Weights of a small mixture-of-experts language model, trained from scratch on English Wikipedia.
Size: vocabulary 8192, 65M parameters.
Below are experts of layer 7 (counted from 0) of a mixture-of-experts language model. Rows are named router (the router's row for the expert) and show model dimensions 0-255. Each number is 500 + 25 x the weight over its row's rms, rounded and kept within 0 to 999. Numbers have three digits each.
After each expert's rows: a language model's description of what the expert responds to; "comes before" lists some tokens at least twice as common just after its tokens as in all text. This comes from a sample of Wikipedia text that the model never trained on. Tokens count by the router's weight.

# expert 4
router:484470527509476512436494532495508507522518497531491520523480539486433520478532482510534467511490508478464457487513506499445527531485488493485515493488531520528513473477511501497479463507511511501481482490480519511530493499519450490488512495490492519525518486485498486502475493500503453426514494510473494510468476497502502484508456458553500478464515473518500489485476508530525490552478465521508514511533516518505472506465516445543504475482531528494537520469516507502514495464510475463461499485524478482537462533476475579499490484489513494479504541546510516465475526511469478509548474481521462526474543511525478494514499508507488480482487500487484532493467473528520494488500469552521502489522498555544504519512494515556455501524485506478478512494503555557481473456518501
It responds to: Bare space tokens, mostly after table pipes before numbers in stats and election tables, also indents before list dashes.
comes before: "1", "2", "3", " |", "4", "5"

# expert 12
router:508494530514460521501509479476505527512526475476521453515503473488517479508517512515452480467507485543452533471510474527523486502497492487450525469519532517500509471542471491481476482469467497490514504506510453506551475490492519468497530529498526538542473521497503465505487504530491480495498525511508500497455466512504468495500500531508455468558545511497547500486513488487521475480512465550494482438488492469502516504509499491526505533509490501514534440465490501501484493450504488468548461513487483514499500545480527497488519507484470500505538492528482479521464523536498556449514504477469490537490499529495506469503552481535499457486500524542469517518437458467541481480520467478537531513512493476503517529506540512503512496500492484541491493523491504496497461435517517
It responds to: Pieces of section titles and infobox labels, like See also, History, Date, Candidate, and table separator rows ---|---|.
comes before: " |", "==", ":", " ==", "ing", "---|---|---|---|"

# expert 10
router:527466496508516478491480515488501472487517484514499558510567517509542459500521495487467515475503461510509481534526475449472510502484465538539464509481465502496529511495520491513563480536479493496517488533485527503468503497487491503481534505515537465460507519484545516487515525443470510481458485493483528500513518493528532531488496466481517524525509527487486459525554504502489516498526538491480486529499513527525492484475522477471551489461486483492482488490499505498538471475509531492487520483499519484499458517466488485538490452461479500499464468477503495496484477518447539507491505469506541511521504483562498497483499477493515540475536538509524498517529515551479535536525508493509521502502498504486485459524488540501492487563511459455453486466512515476469441474464484
It responds to: Commas, and, but, and the verbs is, was, be, been, became linking clauses or list items, e.g. plant, / neurologist and.
comes before: " a", " and", " the", " which", " but", " an"

# expert 15
router:568526469493533480523504533525492482523523488555501489504511506487539530534472518509515484551505467500517509496530524468458509515495483508517482542519482486459481535494479497501479501518501494524491515520508535454448507476530486505533492489485458498480504485500527483505484473451482492503505553507524503494515509489527493489481475481530490501502506507541515511497473509531509531555476530483523523488526484506475468487505511531537506491518495454510469473522551484487478508511511457471480449512522491492539457462523507507514467444465478464509465459506531484555489504526515515550496496507463521482484500546463489492477505517501503539523494536500496509501503489503488485516449519525484512498555529479504463439510429452504513543508476502481491507533510535502510483559524483
It responds to: Pipe characters separating wiki table cells, plus colons, dashes and semicolons in infobox-style lists, such as Occupation: and Quota:.
comes before: " ", "\n", " \"", " A", " The", " L"

# expert 5
router:467526485521497490535524523487506469509479505523476503487506556529461534461512489496479469453518574496514462468510449529472505467506488429502489524535461456524497525503518500457550514520507499474485514494497503546498511476526490553506466520495535480500459491526457457484547507479501480483521535532525532483498491543477514541486513515511479520508537494459510499514532521459502477478496501498458498541512497498490510516495483480460494499512508519465457491494497520483490518520532532486526497488516451520499505466532520513487494527531513494522510503504548509501491522484470443474508492532468521499511479510458512480475528523507497486473481472486524505458519494501502499529499500469509508490506534511445541511502486505496548476423501483529517497532532530461525474515524472
It responds to: Word-final s pieces marking plurals, possessives or verb endings, such as warehouse|s, Soprano|s, betray|s, plus its, his, others.
comes before: ",", ".", " and", " of", " (", " in"

# expert 6
router:494484510531510535512527460496498499494448493526502538530483482531469494477455461514477480519501493457499495456444486502511470512528458499513475472498560526511508459487531504495503536497519470516530539474517522511484513496488500491491492527521527533504512496466525524527519489510496498516499501531480516494470438518458515487513482469529477513522506483513513518482574504476482478515466506485486486492510546459528522501497536481514465459491464464490485507496470503534492453478508477529527491485484490544475506516475474528484514526521480500504529512494523532458523528513514479492535530502470492462511462463525531539540518554514489495505483464491484492466519521494530459510539521484480521524522480539494519558538536509487446476475474515489525520535467488498474531444466506
It responds to: Digits inside years, measurements and dates, and en dashes in scores and results, e.g. 1–0, 6–7, 1936.
comes before: "9", "8", "1", "0", "2", "7"

# expert 3
router:471495508522548489517490438511532489557490463493506486516503527500420476488469527485461483481480514490496505513452562500502492510509480507513490525511457485487523518510482475524529533517504502532498497488483450495510482550549480505474530472490495527474502515482503516479467476440510511479511504464515525523518468526463505455495511554457538516503497510455486503524484486471505546531490532504500500490449484520512501503495541529502454539529473550502493514476512506488469508532497540506555505472460507480524525530516455486522450511513534453494478568474507469488501498508483476492515481531499477505513475490490504532525520480512488526517529534478530519533496511516527492465487489478490480501523544495505539494507498514495458507482526530519498521497490460552495508517523501
It responds to: Final head noun of a multiword proper name or institution, such as School, Street, Force, Cup, University, Office, Congress.
comes before: ",", ".", " of", "s", " in", " ("

# expert 13
router:472473493535489494492487504488498510497510502490522519525485479483427513492508532501521507429496501475524471487517528494518515435521542491497502448485492463529470512517510457509544510492493493509530508490480544524458523461498540552497510495505516493519522557486460556528489479518518521508495464475479503505534474458473504485501502489530518487489490475491488465519525533534485522561514467487513502512482542506501506513550475488484481511487520510504518557469485496457478510534494515509495514525469532532476504472519497467533517501487479540500526552470478472446487507473487507490479545498486472517525472468493499516465480491527506509502534536516479478470478488472488468500524513504522493520475487555477497528444508474493446514474501496467518499514499562511559504500478486
It responds to: Single digits within multi-digit numbers, plus number words such as three, four, million, several, in stats and dates.
comes before: "0", " |", ".", "–", "5", "%"

# expert 14
router:565515494499468510503508530511511514518492487483478475493469472522511415523505513473524511505510497492497518518481514507448482419511513506471492501506502511514454504494531534493465496504505475473515499515475537483516506512474519496497529487478436489527528512526497511466489527493458500515479512504472508483515516459478498522442496449458526538486496481488472458504480504552500527473495511460519490506508466472505504500507540546520525471488507578514491495483510476497481493455480486482478473462528506515499436532477461474474486467482493512492459472525493545492484463491505481469487510500531496528514545452465515500528454489521506520489501454495529527471503502500473495492485488513488530517528528489490463536466461489480494497549509513536532491507495533493517527537461483
It responds to: Prepositions after verbs or nouns, mostly of, to, in, for, on, by, with, from, e.g. led by, contesting for.
comes before: " the", " a", " his", " their", " its", " this"